Weights of a small mixture-of-experts language model, trained from scratch on English Wikipedia.
Experts: 80 experts in each of 4 layers, 112 SwiGLU neurons an expert, 4 picks a token, a softmax router.
Below are experts of layer 5 (counted from 0) of a mixture-of-experts language model. Rows are named router (the router's row for the expert), gate (a neuron's input weights, with its number), up (a neuron's input weights, with its number) and show model dimensions 128-255. Each number is 128 + 24 x the weight over its row's rms, rounded and kept within 0 to 255. Numbers have three digits each.
After each expert's rows: a language model's description of what the expert responds to. This comes from a sample of Wikipedia text that the model never trained on.

# expert 20
router:168084110110134116143119127133127101154090161160161135122123128128137115131137141060103217151164159146115134112122120151086097170125124149168125125149105122154119133129143137177081143119169131154103144118126097118150126100135139119124103118104130148088092163126111092103077106121157112142145084116121093158162106154128101165104161149093119157124159142138115154121095157127119120132119
gate0:107116102100117082112152128168129146148103143119171137125136099114101140129112181149100104142132162109117109120130163153107118111070109106132111155154089142097141129108098106112141107162071139159145112121195091147107164101120101107118101139151116112119091089153145123110122130110130089108133173146163142095111120116084122105109147141088130135122150105116158219144137145102113132104085
up0:095155120133124123120156122153075163121102139121119151124121079138135165149168125152144162109140160128114089142172135175153136132130149145083131141138136120131121139127099152165149152104097123124135111140127102164155142129118088144111111117131121139069050144098150078149101131128079149148142164100129103131115097126109146083084189082111124154129150096114121147134126123138057128126102
gate1:111154130123144111178097112149112126133123158083180077132094166132194149136133165116143105121074088113159144123083139106070128154129085129141121142127109133134113114136160110130153158118110193147098117156130105100128113140114143145107114119167168158115167176132118160161145150098150140154115169134163119138107116177131151136133085113122154107131153101149128149108137108152120115161142
up1:136144100136094175083166147154146115131179118148093129141158110104099096126127108133085127122159126166112122165127128139151162115083108129091096161142159096134115104136149108134087112110102098109139085099136131130135127135113120149133169160081113116161114084102158165124149131160099115107148105124126159135149127094150136110108174084140125153139104155103136107162123120144139167141138
gate2:102110119118124150106101125071150111154125132137155071084135091131080171137131136162120130112176090145141192140078160150127121126172154127110121127097151149114155124146153115157130167109129138152123126144131096084115139147179127142134139083110141151163118076131127114135107121131131130100108134127094112095103117120149181080089114106140121102097112093087103166073106103109133114082149
up2:139155162166130182130129131146094149093093144084114159132133130142122101098116078130141147083068120169098038132162141130116093123105104107122164162117151109127134118113160175125139148141117127164143126094125158146146137099146123138103126116118123112145116172095151120138162173137110190111139159150105123153105151118107126153130163142132135144115177163126121125145164123156085113122134
Commas after names. Commas after place names, years and list items, as in Spokane, Washington or December 1922, aged, usually followed by and, which or who.

# expert 28
router:124131095147124109117124147116133127111082151135121131107132137162150141107147143103110190125175154062124140128125153120147096156095129147177118155099109171162140103160180139144121154118143146116110154137127092139141149131116147117117114108115125098142136142129093057097111104078168123137127114115133101149144152143109135159121115120090098112106159171113117152099070125150151081115128
gate0:099144173117097126108127145133096118132121127139104153142088107133175171117098096147113139110124138153122152135128166150152169119087130146121138134110090156151184137167121097095110167079109112126077145117123110107149165183149155137140151151134122103140152147167118120141178109113164125171099154137130100119137085113099107198112146149158151126167121156118115177116132119096138121147120
up0:129094130139106138135099142117113169118095099096157115127190134158140150135148156147121128127168112126123083128105147141099083151119070155145124136079097099115102121100116172112135105145146174104127135190091136170125119117114120167145094141153125148108128064116134128118132144122122165098126136102127111107121146154111106142150145098130146144131124075145125126143142121187155124174132
gate1:113148101092140101157131147120138086126105111156137126100141134131095059068088093135103147205136098127112137104119116120117143105139115117130131094146103169150138153152134147105109131104132173138105136100133160128115150133136142122163119119144172112138142139163119117097137121120151139126094108143143173140101131135110103117165124179094120105121120132097134126083119103117126135163174
up1:141120159136105131102123124166118154095138146124128136103113144132143190145176146141111142079144158166111142136132148137098110145109126153098136157116148143072116112128122143143150137114148101160156138165112139129108072145101107150117128125096094143140128146093117147159132147147123146110154142122116117113140112114170126135146119093151132111136125146134118095169152129176134108067094
gate2:125154160174124163144175096103135128136107166111132149145097135176171094161133163115131123114081159097170130159088085131126170163138104132132130158136170160138114117115102153127162096099132164134136105116100123145148155087114182130133139155138114110094144121120109110141109162134087130109156129086175082147164138121105114120089091142166133112159147131148111110111118146108083176086148
up2:136127105159165123149111107152131131131093172141140148099104110140117149152154140115145113089138101188105115128115171134137112138106141151161143134157145134153119118160128169072140124120163169113092118093148118136134126081083158178106133102119132171146147109065134105109136120141125195125115123149104106163167097095117134127109113124142143096103091110121143108124141132124128125103127
Commas and clause links. Commas, dashes and linking words that add a clause or list, such as including, because, except, such as.

# expert 54
router:139137148145084139136177102112136110111122107101091110133125129150105148127145103148121099129159152098136129102162103151110120127132114095131122096156129115109114124159089147149093158140116086111159141128098122093114128145125093121122133146129153153153132121167164169152122075122087125111154102117097126140139155161067136128078125083108140182135064115166109106121163107142195096146140
gate0:145091108167150097145121115133119132131079129145112111085098145133149100139113116112168140167124146152110093131137174114173139145118099122098110166091138115160110126128105130116180149120120112117136169133147132138153132110148163119133089127153131132102158144163113124104138048112119144126120121101119081122084138112126181167139133126137137152097104135163121083110101112110101115177149
up0:148173193092107124106139116138106128119171104105128142135140143164120144110085143079121084128117133108149156168131109165058163130155145108152090094149107117094154170118123060141120109089130181134145125092124147118111133143136091169119104120132129133132125135107184129134106153162124074163109113121122134120159128138113107133170147105143118085109180123130154150121164153151087165114121
gate1:139110159120132157130182122110131145090097140152127141153133112152143126106127120140122167115133125096128113090150058125127140132176103184123113148137170122123138105071114135104110143140139161114147123123132128092129129105125143136158135111144144131107134140147140149094114106153118129137175143104133146097123130100079167145153117133143094123146084132138105149141147130137173160144148
up1:120163112099132129169062174116130123131081137138122144129165086114103142109138142182159128133146114132120135115154126155089128107092138118125107144129136147135119119098140132098152125117064117120153129151093142153129143109099098125088137114171140127124088085169121131162168176114127099132133136136126111129114150131118139149161094169097071137136096165136178149157162167159109116123124
gate2:082147148133164123073118132116139159147064126120182119152101101138120086109137124130111112139144132165130076102110051146130181144115120154099125121094144100103161158106138121205112122171129140148157128145153120129161108121123171151137159117143125123136092092152171108121122143137143121160148131161139117112125117095114105113110095090133165162142081126143118157104122161151158138157083
up2:098154156172176105063134125132123114113095092127186126140112154115115135086126100140121111152125129151099124131085101144154161132103077116077126144093157138089170166131130075139137108152154135128133104147120099101166102123138155120125154126141100132108147123129145122112137141150149124121124163178098191134129161096124110117109090114125101197104117137142169152158092121113188123137148
Plural and suffix pieces. Word-final suffix pieces, chiefly plural s, es, ers and ins, plus inner fragments like on-s-laught and repul-s-ed.

# expert 35
router:151124129094139134132087103163103121074105137142132132105149148142090091136158136113171114161139113151140131166134132144095143133144103145120119113121182139144156108140117111147084116097104132160135158153143128104121152135128163111099120108155119130151114176095126148155127150149103137150150124133089118139121137106162155121080145131070143161120124115143121125187107121082155154097130
gate0:146104200108109121120098159144107126168113096107107083127121092157146076112106137135130114108107088102124097123120180097115136118111137135144116130141098190106120134141120144113115083150140153182086073138099112130166116164150147135114151143139080112101138149122157153127092094129137090142126091147123124141153103075135106146111172119152128097167108127106127110148128136128154110130171
up0:129088150148140129130131111146154135100115132152111118069129146155139151097108094178125139104149146155175117111107135100153102138137166119103110122160163101136113116140144149119091150081136168135147143165124079126133162176138164115126114122096115116150180122149124132182103108155122114090109118134152142114122137128101132116132121119116142138106132101157069082095158140100119128125138
gate1:138089149140126166135115139139137120099122148129113125118106093113097134135129076126136108150129105126120101127154128115090114152085130125081125114103097146156119097124129130089126155131173104106122114152100089148133149142137129106121126151110140118154116124148060129099138121124160079096160104127076146099139184161149097115120161152119149174131139161085111137149142110117139097111145
up1:120139110109107110105130129100144136152130109134181134134120175151126107148122128097079131110093184105135131118157132145109149143145112112147120143099138113125120138133114157090123130116099138103128140091158164122135107079125137114141101109117126144097152119150137095105128111122125142187106149128160098131148099118116161153142132073181049086137120126134122129116149120108109180111105
gate2:089145153117124146149105124176129110140090111110162086168120132185095139170150136120141123138126161120098126155164109132155122132120123166097108162155131153150098090121161153112121117151126139094138139138070145128097149123136113102077091080113102155137136126123115149144143158111136109115112098184100112172138118117105176120114107096094153121093084152095174112161167126140137172100129
up2:149117084112110115135100150092139124101109153141082162118118117126133109124130151148105138080127108116183111096150142142097136130131141135124144108120156126158135154123113093156151154109153140110120066156121106072152108154108137128111153136149152091159152166178136129108149104157115132104137120090116152099151149129151100115129116117122145134093101143152107122113141172151126124119117
Personal names, biography verbs. Surname pieces after first names (He-d-lund) and biography verbs after he/she such as had, lived, worked, spent.

# expert 30
router:134163096140132150139179166106149136172151174158119130105142139075103109175117111145140160156144139142144083144109132101178116138141114166110071146111108129112129121131160150122100101144122134111098168125113107100109114115143094096165157139089112110143104156142075155125129087083121158134129143120128120127090122097098101164144144131118158134114149096100159117146114120088191109096144
gate0:124126150139130156140128146100126146160124108113097118119129157132146124117117132131098090117123133146086153109142135151128168111165134136137160138098134126117171161157135136113076120122124162160176124110164157140149148159138116137140109176155136163114102086127116104128128136150120127121160133108133146109118124115120157178163180128103183160150102114107144131109101163153137127124131
up0:127161103107143151151076144131127119160149097136162137114179170120129124112145114166142121079124100127091151135158130124135098147122155143117150128106144166122159143135119109119080108108148164130146129122149163119116129136153115140107132090138077120124084112112155161163138149114125118130108115116120130113141103140146148154150138130153158122127103108147101091139143149127156155158122
gate1:168101075114144160077098079117151136101110145109131152170134092117157172123132092117109127084146131090145089077138148132103160128064122133122086128149091091107132129133153127180103170068062131096123117142163147139101140126108098135146081111164122144159101138150128102180126093113103173137104138111145107136162132108122102126130133138135165163143138190147126122119137137108162122131176
up1:134138102116079158153104157113176093162088124106168177143210136158129090124122140083129103132184136128125056118138130086133115159115151134147132095142083084161129126144162166140159136115097124105132139132136123083152126139075137108120126141131134148124115115143164151148089137107157150152146107087145100142181078113133148138097136132113148121135129129104121148149082142138110114124174
gate2:125142114149087135113146124102153127113145164080150180101093139123150130166117124144179126155149123122124132148151116140152149166108126172144102133114173138144123161093129134152140110107128084129155131181096118178151135110133111096136136157132145135112162112151086110163120157144145123120119135126084115124125071136111125103169145164162170121139123112083117149132109107123151107162151
up2:132151104129084072113177129089169099138139092095148174120102155135094102169157147103149118131111096144104124139157138117120138116125103141117143132115123139117133110113114149123133142131105112134133130101116127130182113107151143123153156118146146135165117152133094117167103137134115121108097144135080135152104127155181124115159168141176140125159162127087104118164160130136171124142141
Place and event names. Cities and parts of competition or organization names, such as London, Championships, Asian Cup, International and Atlantic City.

# expert 0
router:142117145134136097121147121104133154122138128075130092092138136098117125139111107146142158126111097134170113136113148119120136096149086100113154154131096118131115133128125138169125103138112147095107089164166134123164124118089087130151105142131109158144157118114165144117103134121107074117163139112111123136147083129112133113116100061178127103168158095171130123122107132113154103125120
gate1:121166133098160084113138099118128123107156114094109149179150188109144136148136098138138109135114118132175157134086073145131162103099097088105144090114132110103071125139146094121120145182113118129142121162111145160126155170165124127090122127159168111106149132107108092134121134141128118141081101140163101124164128182134162104108137106099142115159142107123102155134142167101136146093158
up1:134137145118090126081150123104142143110126149069100146156119131143137134141147159137146119128131138151160174140106110118096150116146127113134141124120133131110073146142143101121146134157116144081118158150131100134110114133138132152136119140178140112143156123138104064139149116162112128121099085155129113112154123151136134107098119091132139109108105124140085126142112095116157144102155
gate2:111146114135120150126126092127138126106153146133118128110128122129165069092107135128107129121138076150136118164136162108109131156098150142114115115105127171153161113122115147183120130125120152154113121167113150187143137116173129120113104158101109104142127096133085088164152129101108125178128135140147123100139132108146100105124098147108126127141118149120169136127110145076141132134170
up2:144142124108133145131143179127137146152144152109098144160135126115127143172125185148136135110084169141098113090120164096156116101136135121091106162109139087151099157113103139136123145127116087132128091141107111178127137178128097113141132176111142112133131154130114129083093155146127195087108124109149108094154143116093095093132113127109078129132145129120098133156144136135101104141107
gate3:124138143160099075120118097105172130130076097116140139153140119109161157154123157101158116164120050125116183147139107119131140127127089126157099109120140139097109092157125138124108091127138143134139122139121118099135163087087134151118162113146090125106139126136154144130133141177125099132138126100161078146128149138109155070124167084147152159112112131103089157170109113090141091149107
up3:102128159151153109116131152150084144108160118140171126084168120150118133125131124139165137084101123115125149119127146171099154131123164139146136138124123123133149156120132130158125132131172134128139137104163144116171083153166144134107158125105103173115141143121136099094138116158140135134114179158107107096107154162148134134150103144078119106125177141095153110132133139121127127117117
Geography and physical nouns. Nouns and word pieces about places, weather and physical features, such as coast, river, storm, border and south, in geographic descriptions.

# expert 51
router:146111126134087135131129129107111128102143161118126098139133135152093165105142093137074154130129165136139125132146119135119145089154155090210098116140130142122131135126139110147118182087126112118133127086144162152119097113173105150139104119131170110119143083147109093148166113109107137122138109116185169095136111137101109125096173161156128112162116126113145163131145142132115143125116
gate0:117095098135156095144139172094136086149174133111134160129121194147075166130142138154097094151125148164104129169135121161118104095154139113135139129110139166123103102154161100112159147080144135106162139126143099123141109099105120127098140127103156150133117122123155075135164130129130141096069120143128136153148126112118162139121089110167170125168070152111108091114086109124129168145131
up0:083111102077132120109118132132151112113165186133142122141106156118121149151111142104126092117093147152125135133125098170120104153155149116131153149126188108115098126116154132150159146078128156099194125125118121149148124119093098131148135111102166146151121123098177132108093168116152125119121136153136102136108120131145130140147141147153155135164128126119072107144138097136121129195111
gate1:128096127166128126135108156142132138173115104130101175147166151179138155130190108103091164111154075103126137144103140101140107164119154146127167116124137104091164088087119130151169144134143137101161160115138167142132129147117152103124158110142114128108124158092101146131083121141132177132144136126151125164122125149146089121099143163181132138177150126123141149148154160147106111133106
up1:154111103112123147138130138127125107133129095093120140105148143160170145108153118125133125107142093106135137195103147104122126154153141145167134098133136101156140167112139096123119116149116117114132138138095166112107090173144157127105140135151093141101172124124096088125084152119150143102100135123190149152128129154153103117123139097145139142153123148162117138151143134189134117135151
gate2:142133137096150133117119119092115126123120117143114123139155158141121107090095128135107149153123130143179196145177094163108171099170136121138119127143117152130103131085101139118164151103121155126141125106170105116133123134100147114118145121086172156136109139113133147133168095149136098126145140143166161078149118153131104126135166100091165146107174123094130125131145145095113092126145
up2:092163142138149145176164149109178139068160138123105131116165149072136114090132143105164127152105134173132126088145145134165147092130153101126114138149156124131167119118118129090164106095107107173125134131114145146130126120146101154107110123122109097127161147120107137161147113137146125121134144155105124148144148123104132156157116137149092136099119123133115095150138098111148085084108
Sentence-opening prepositions. Sentence-initial In, On, During, According, However, plus in before the, and words after On in dates.

# expert 49
router:138132124142110143137108125112129131193149118163150165149095148103151086125077104121103098104172156150160138133107166122147149141097163100124140113101122111112115147136181131127109111113136128125115117178114122138139159100090122095127097131126110137154154133162075088102137121133165125159074128106149153110169095155124125120145107136136097141169145160141129167158133159130098141124137
gate0:113099113112177085113142100132113126141124091116115108145134135132100096150150124110126155176190131156127115106154132128172140157127153087098161171103124156104106098150124114122132100075164142166168119122112164139149141138146093082136124117120167141155114157149114147129102127092122165088107091170122137155138109101143106099140116139109112080148154173150159129093160104144129146125119
up0:137157128148111127129094159111156165138152143114097170097116123079138125128120126113135132109099102126127135118110121102092123060142109196140072078147147136106130164106095121128119101173119118093132104077126139144156126144121137193112124147160110119149090090141175133129135110150132087174159125098145142100145140163145133132111147111122096149083121129089152128155123147086130118166124
gate1:138091114120139137144166166154178124107146124146141163124128131114105138137116178155091129133132087188172156095127135105134158148160137114090135087143101105139120143106072109109113153141126094137148094145058155129183119152156134134107145134133172106093123107116144105098117132144118053121092151158153079117121124147091097120150088104160105159139133143161115163144135151061052147126154
up1:139110129139114123112163137147113152111136164108189148175143117105118150145116141141149110096136150168143106172137104110104104182120163111152113120153120085139147129116170146081127154166125148133108104105117125143121149121164150139141140130101162114130123131098133137119141131150099122138113118149166125096102161115096126107143098121132129124121124169134077173148149150102151099132145
gate2:140091145129119106119074132084113080128128112084153111100122111118161146182114164147106186136146108112099126096151131154163114104112120106120152144111119117074144076114101132154153062134126118148146096138142125161137138157138100119088148113153121090125115120094089130126129178139141147132149117125129091132125112145169131176103114157124116128145153134097166213077130139141122105136174
up2:147125133150116095135088162112126139146139119140105128096135117147120165170121159116131115139158127107128117117151147153141118107120139158140117132125118132081172119108123113161168105154144089123149150115112139141121140133125127119085131123129141094125109147151107120120094164135124143100092157101132150119162144148097162172147108154131108080171169149123143174101157120119065101180137
Table cells and separators. Pipes, colons, and line breaks that separate cells in sports tables, standings, and squad lists, such as | Pos. |, Pld, GK.

# expert 46
router:153109118126103114120096166103110113143152165116139116140166106102160155111168129125158116099131135084113125110128130142166145102119198122126109181140115163106095144151123112109134127157152114098100140119095138157139124116125124107097082115166132120104136092131110113097130134070126146150135170129085131148126133088135152149155118163093136127159118101111092123132168116148161123111140
gate0:100115125100062084175111146148116090101127158106141105113143123092150158125157136138135131157148089147145140104116149169127134091130144089107080120136157121119127102086138134101159126169148155142119142135108099124153155128162143111149180122129110124135100142103113090131121125132113102132152119127079113109166071140133131115158107113131166103158131101135157112103146126096161155119118
up0:117158143125119114122097171115145076114142119143137132109112080117145118141167145160162101137136126126121172118139106155136131112142129149139129118135173123123159088141140132059088129115159089157127140175114141100175121111131178142114133173127096081162135140133129061155088149111123119163129127116088114097171132106133116140108090133182193109160158119130165161136141152107144178126104
gate1:133138115098108118109149153122150118145072137110121100152139105117140155120153143138125130116114123092117144099163115114084098173114147169154078144140106132117116129111110153118107156128153136120119116146121131150139085151130111149148107158142117125093123117105099120115130117113090128120154106157124102106119155103166138128142132102124107177124093129180150130127154115108133127165094
up1:108126096084163089112136113106119146117098108142138113156135138096111134097125105164148144139127132105094122134144143094132108093143123152115111108139113104147070153149128125081125149122132065165135113152162138089144100108119109098093097159137113115144109122154130142120112107109082137108111119157163148091148137117130129142136114109087090165131108116144114159118147111173088122121118
gate2:115127139149098169111138120141105119155139131121137111139094125163129101126129115127093109100115147135164121118137094145089097111115110097108147173164091179155119084106068119123146116121157103125108094127124132078124130103145130172157115127097094127182109139136130099068128117101127139136137127100115071150118097122112098168129122184159152155126143115105131127164131117138151115119145
up2:160156130121126123131125150146135101154135149110158158102112124117126136104141114141171109146159115150101124147116156160122101130137128094098141165148113136134115150102100092142137116156118146115124103175087132103113133146129149069079163134155152176108120138094107126146107083126116108119154122099147174106125111096122169129122127144120114117104089143138129122140117128143138142104140
Quantity and career words. Comparative and quantity words (more than, many, million) and past participles like signed, appointed, led, launched.

# expert 38
router:108156129176158097116100112184117137120168121155154207114123110111111106189121119117106162143182108151145092111092130090102104107144148155101120114105154124104161124164094134169136154150162125101117163138127132118181134115136157146120155077115161135093105121093118157129097131118146129125121113147138120126129133093121130116109131151144132110112180122124129115156104155106143098124108
gate0:107115125139139119125132110160108154120120120154114138112087129105145114112115140131102154141148138144110088073106105107152150101117144150113135164136141138145202148112093157100108121138133159123137130120115113137139119125141113123108129118111091077156167113119102106115101100117139131133136155110125118111158129123096126128148129140110098117113106153107139089106121109144156127088143
up0:127105139136124092138150125129103081143139091090134137102111129144105136134134116119126076142097125150142172126141159134119151149142111109154090086118108149087100120135110100104116110167157090121121112100175157142074143109150143096131145126160133182067120155158119117137122121120149097144101140135115136112132144132148150089112123124106143143086123132103121162160171124055160129148118
gate1:150111141122120118092172119114113128076171117105099123149116128128146123142131121142105154104149099127163148112130114158134111102168103142099088108110109137117142097155109124129186121130170136138126132119160135114139128168124124122102163167156083127167109096145133117063135178117088101124140106173110129102108197148111120110171114161114108094102139137118105128142173112099112127061180
up1:118127073112137105144094114166137128110105127142082164136118090109130104125119160140162124135124144141139099137130122102119146122105140158117116125136101166152062132090173110156119084160105117124129110095103101139138126124072170125142097129159164148107159127092088149167120067133113122090088161159161147116112118097143156155107073142148157157154113066171139115110101133103137152120091
gate2:131176185127141164116147128119134131133101114077133103156103114153148115138084127111126181137123119153141129158128110109134131121160153140159101135169134105093146147083134151134123163143097154164154099115117137125135098183121141131152173092152131151191138134086123152106147113156126133102149101166124126085130163124162166139149130106113115141068138137116133153099127124123128102132139
up2:121088090122130099205114146119131120126135102126103103157140149076121109145196111159131106152136147119123095137150126155146133123081133104063132141079136150110119108165148078119143137154147117124159114147131140144138162133138138144098132146130126077129124131154112108132143139119129110140130159126142138143134105156105109110143118132123115097160112153121135088156138136155107136110142
Conjunctions and list joiners. The words and, &, or, et joining names or items, such as Simon & Schuster, plus colons after taxonomy infobox labels like Phylum, Species.

# expert 11
router:112118111166153108142182156128134137147119124120088087122138108117147165116127134125149110139158148123145161130117081153140111100159155068089098132111098143107124120147137146145109117126141101121150175142090114106091094164144072137123138093093136148164087130109084141109145169122163133163134134167115125154083107111077136156130135073065129093132138115123146121132165139107146131157125
gate0:145133154154125146100175153141093143137117154131137141121117101160146139123139099148103160097185128181138130096096137130122179131109107128104122172083148140158114148134115105110109131125145131136139125168125128127140151115160127103129132110140102129149141104119074129116130134133122155113110114119117096101174124081120137126132096101117128118137151117128140161139164079152151156126150
up0:102126099150152152105170152145113140122043156082129166109119086130141139123107112173083137080108146114111108108118139134139184092110117126128142174106120133153153170110104124094139090106140156164097103126091128121135138117158138135108205110130115136086123124097103114077148131182118129112093102054109080127165073131124120171163096148136162173114132065104105146115174101136142129140141
gate1:131147146131143126119111126128141116102073142143124133147115101139145133118100146107109085139178149127117115121133074114114098142146079085162125152097139131146103116064148111080108133173132119111126121121139074107091123151142116098153155116096111081123073121151100139112142121131072090119133099156139139162113126125095161129157176118122110129130137108123079170085146139154130108129133
up1:105144103135117131140171113174144138142141135101143113134122125126138176141129135160190124130097139133136163135097152158126155166147142160159144122178079142133148164132111089123102149102152087147107112145130097102161158167123136127140151118187145145103138104127127149114085095156154087168145133119142138095146110140116130134086165119108108137143132099130124162147157085096146123121126
gate2:133152140126161149088112084118137153122088080123132131132116152135119141139129091140153114133122098134096126124106128096140121125096113145103101124091100115169167151137120115124124094118149127131144119144128179134148109143160117134161111055166122157144168110142123117154133081128173114118130151154136153131155153126122126110112130131135105138115126096118109092094140137144135130139155
up2:114077137164150156134140151140109137155147113179122130108159135132134092154136092136134159155149172138097124170096102162128124129164158112169093135125136175135192146142126155146103139110149107157166084103119109118139101103175117153169162093101138100166144174139077171105142098108128122149140144171147178135114097093110112103124129185066104107112130127105122139084160098158136120112192
Country and place names. Country, state and city names and nationality adjectives, especially second words like States, York, Kingdom after United, New.

# expert 12
router:138124139141111151117125140149137124171146102096145134109099140105137099106089090160128140084106126161112085133118116146103146130088151130142166155103149099160168139139118146116174100091126138151111142111119116119134166129138138162122155150126125135157071142134128121178113117117155130100088103120118084155144116109092111140157140126112123104143085123141152122166132103155148090155124
gate0:163117075143151130125144133144140123144128132155092136088166134134100137136161142135084149130164098131150172129128111148102129110113138111135177155104122101086097109121093142130160152110166144143149106140163112130139135135141095134115143120112141133120159184130125088118140061129102093110132169152085091146133155134148120115173126086138181098184139091151110104115130091150131145128118
up0:107119163121150143145088144169117129115124116132156168146131130137140125168122148150152143154179142099126165111160140157124120141137116102108132144115136165099179136129102100167145108161159126114130112116134128145124134105104118164130133130134140183155112116161136140107145114128155161138151156120107127148130111127151151055118119116137125109146137076165105124140136139143098118116107
gate1:157109097166165121163176144088073077136123145144173126110112123122124117122133118140117138115137141119120082126128119143089121119130129145132170138105127161109107123128129160099146131124064132097156128084118141137101146136134167120115151133119176088145112161129134090133120138118105152100157113160109175082150165128138091099109109118158124172122135103141176145085103119143111130125153
up1:139110138092158124089101141110166129114108170142129124135155130062118165154104137121133132100138141148127084137123142143165162113090086095127121143119137114143132139110116156137100160156145143125115132141123128130137127103125148179130097125127102131117154093137138104126136085142131102089118144080192148160102148116107143135122129127133149084113100144132111102131146134108139101143140
gate2:130165136100114127105084132094132133124135119097137121123076113126149123147086172066092147107107150100143137126111126094151125113092149151109167147122132121124116171104113144153088137124151083083132176106116103131154103129165132099078129137112124127137088115132129135146142132122138118137122130124108115109154159139127126132147099100071107104160143112145166119121103134140146101130136
up2:110111118123108121134123115148126093107119112115123140151126121088102124120139134129112098124176109131141119116149136120100169121143104110107106152127064140122138109135157115100123138121123164119158085149143116099146157137115107145134138094141165116138128124138175141153151129115091110113114119132139103081121114159146110155132097163175149137136111124137119126091183139125133114176134
Infobox and table structure. Colons, pipes, dashes and field labels in infoboxes and tables, such as Genre:, Spouse:, Awards and highlights, and table cells.

# expert 31
router:143083128094140118102116095155106116154135156155156129140131175138089084126140125141126133146082071134099128177115137187132157149113108111114129108117134096102124111139107109125197125143121155124111098085171137118090097122131123140126136155157157144162114142148195129072146148127117125140152144154132132130112130070110154113129143106166115119133121155150138094109133090108119107133143
gate0:137125140128112116148072151108156143124107133148117099138125144107141154113147152127077112171117079121117162130157131142140082144091097157138152106135124079143132133107193138118121056109105147136129118033183169165117078106118120125153151144130135124124138139115104147123084141123123127165109125133136078122125149147088134128118154163164167157153088109159106143097136159165112132132127
up0:115132151164126142162127093129170112083154132110133138114112103101126137082059159173146140088116133108111138131144144156123152087128122124137124134146142133103126128164116129135171136154102122102085146138112106117158130099125043162116123121127106123092088118128114149136116145145142072111138152127163173111160139118092155156109116128120154110128124140124139160108177101143107145140118
gate1:131062127127105126098129143081170127135094127144126134107144132122121142098148106098112163087113100113150104114145096151130139124125110157115139110141098157164148100081143127115106130117147115174130135157152125112104089123116130162140136154104164105152102139121150127117133101162121133133150145174132177117143124147134152141149148115133173123137144101122155167086120135103115129155168
up1:102145121137084084126087130151122159172142131103103137116112118144148163091123163126112126173150154134078143085126098111138138132070146138086139105088130116136138120136128163126157103141104136148130124143120087175124136133153128120129094096145093088132164118085142114074159140138140166141129150056178127154102143116143131129121130144155102154097118158131135123135119118081136144133138
gate2:126112120106116151136125136086120107115149116112122111151123093164110141154143122098095117122076128162152116123142104115170082102132110111142137147151156142146120159127136123105111136171106115090118082108124138121144101128122137140177110147158140139136144151144119146095123095090117149123208107133145101151099111134136099147135135140155135139164110112141139100126115097174064116135173
up2:126120105140146124139105137143109107160139146115135093189119155134157144126131134115100094120068115151118125166124123133076131111138151114112105137160145120153152115131128116124131155152134121138138123132132133155126115117098114146155145127139164146157105145124136134133114111145108154130171148148110138114090118090136144115186145122115126113089117112145125136137119078084102176111149
Word pieces in technical terms. Inner fragments of scientific, technical, or foreign words, often in biology and chemistry text, such as sphingomyelinase, srcdoc, luminescence.

# expert 57
router:138081114141112174147130130123157103187150083171156152106149132165132073122158117145127140165121162115113142093110105108109106192140159134131153109137167122116115087125135100141101114130148153138117115128130166172151104094149096141133106144103110130124164134099107135118183115144147119173096134105159136173146126098111103137161119154132128091167141117134099133098126137111141139153122
gate0:130121152114156137152148147123060112163146103144118094161117116106098111126105126103131104147131176122114123133080102138147152137116108081125142132097131118162165143134198083141138123146138115131077121137108130133126113083092142150109123144157150161121125121105121130130118087164152099119127111097138172130121170101129160112135154114140173130132118142142148108135106176134172127158152
up0:124150163125124125156147147117085106124129119161149133138131129112149160148131191126116126154169139155140102128117103144129124129096138091076115139111051141098163122132125084123130155129140151151109132132131132177130131110121180135101145137136134131143109175118130140142101148074121134096137129114120087152138118103129107113091134146172144130121139141155105113117153140115112085137120
gate1:120121173152128171156130162114122129131147098103110152164119127138163147117169129155107112118124107095091155119117122115164107100128136102131144113129125103114125112116106140152121086097082172152125096140140134116088084162128119114087105124106148131101109093150164114116158157149175138119080119146114099119116173148140181119139205111139139138113083145118120147099144118133136111138138
up1:102116157129139131116151128155084116145152085119129127136105125121160155097145130162141119152093114112097144135139085124130095134129145123133148120134111120109100125117115098151115085147136124115129097127160108102092122123147106095151154153103139122105143111122131116112165144144115154146107184152146115125119134153118188110121170145130119124108100140087126120117140141147129093113130
gate2:157119083130132151085131152153132097115140085103110157152112108126153138112149165142096094126137114141130152136179121158129129131144151100149143132134138131091147094131100095151145126127164112125141189112142125132109144062139158112046185085130128156157133146142116122149150145173121168151123107126150132105095178118149151117103144130143145146115085109089106111118129097154069094175148
up2:133148074131128169109142124138157126157125143184119118108101139091156096128160130100119148078153102155131144172112159129117133153160169092098139129098097108124116118141143127127118158119106118082131128124096179127120135124121148159144127107112098122097137120160129132139161123124104127113109117135152150140143099075164103143168181131113129139140135155142140170134113128106134137138160
Opening quotation marks. Opening quotation marks before quoted song titles, awards and quoted claims, mostly in music and media articles.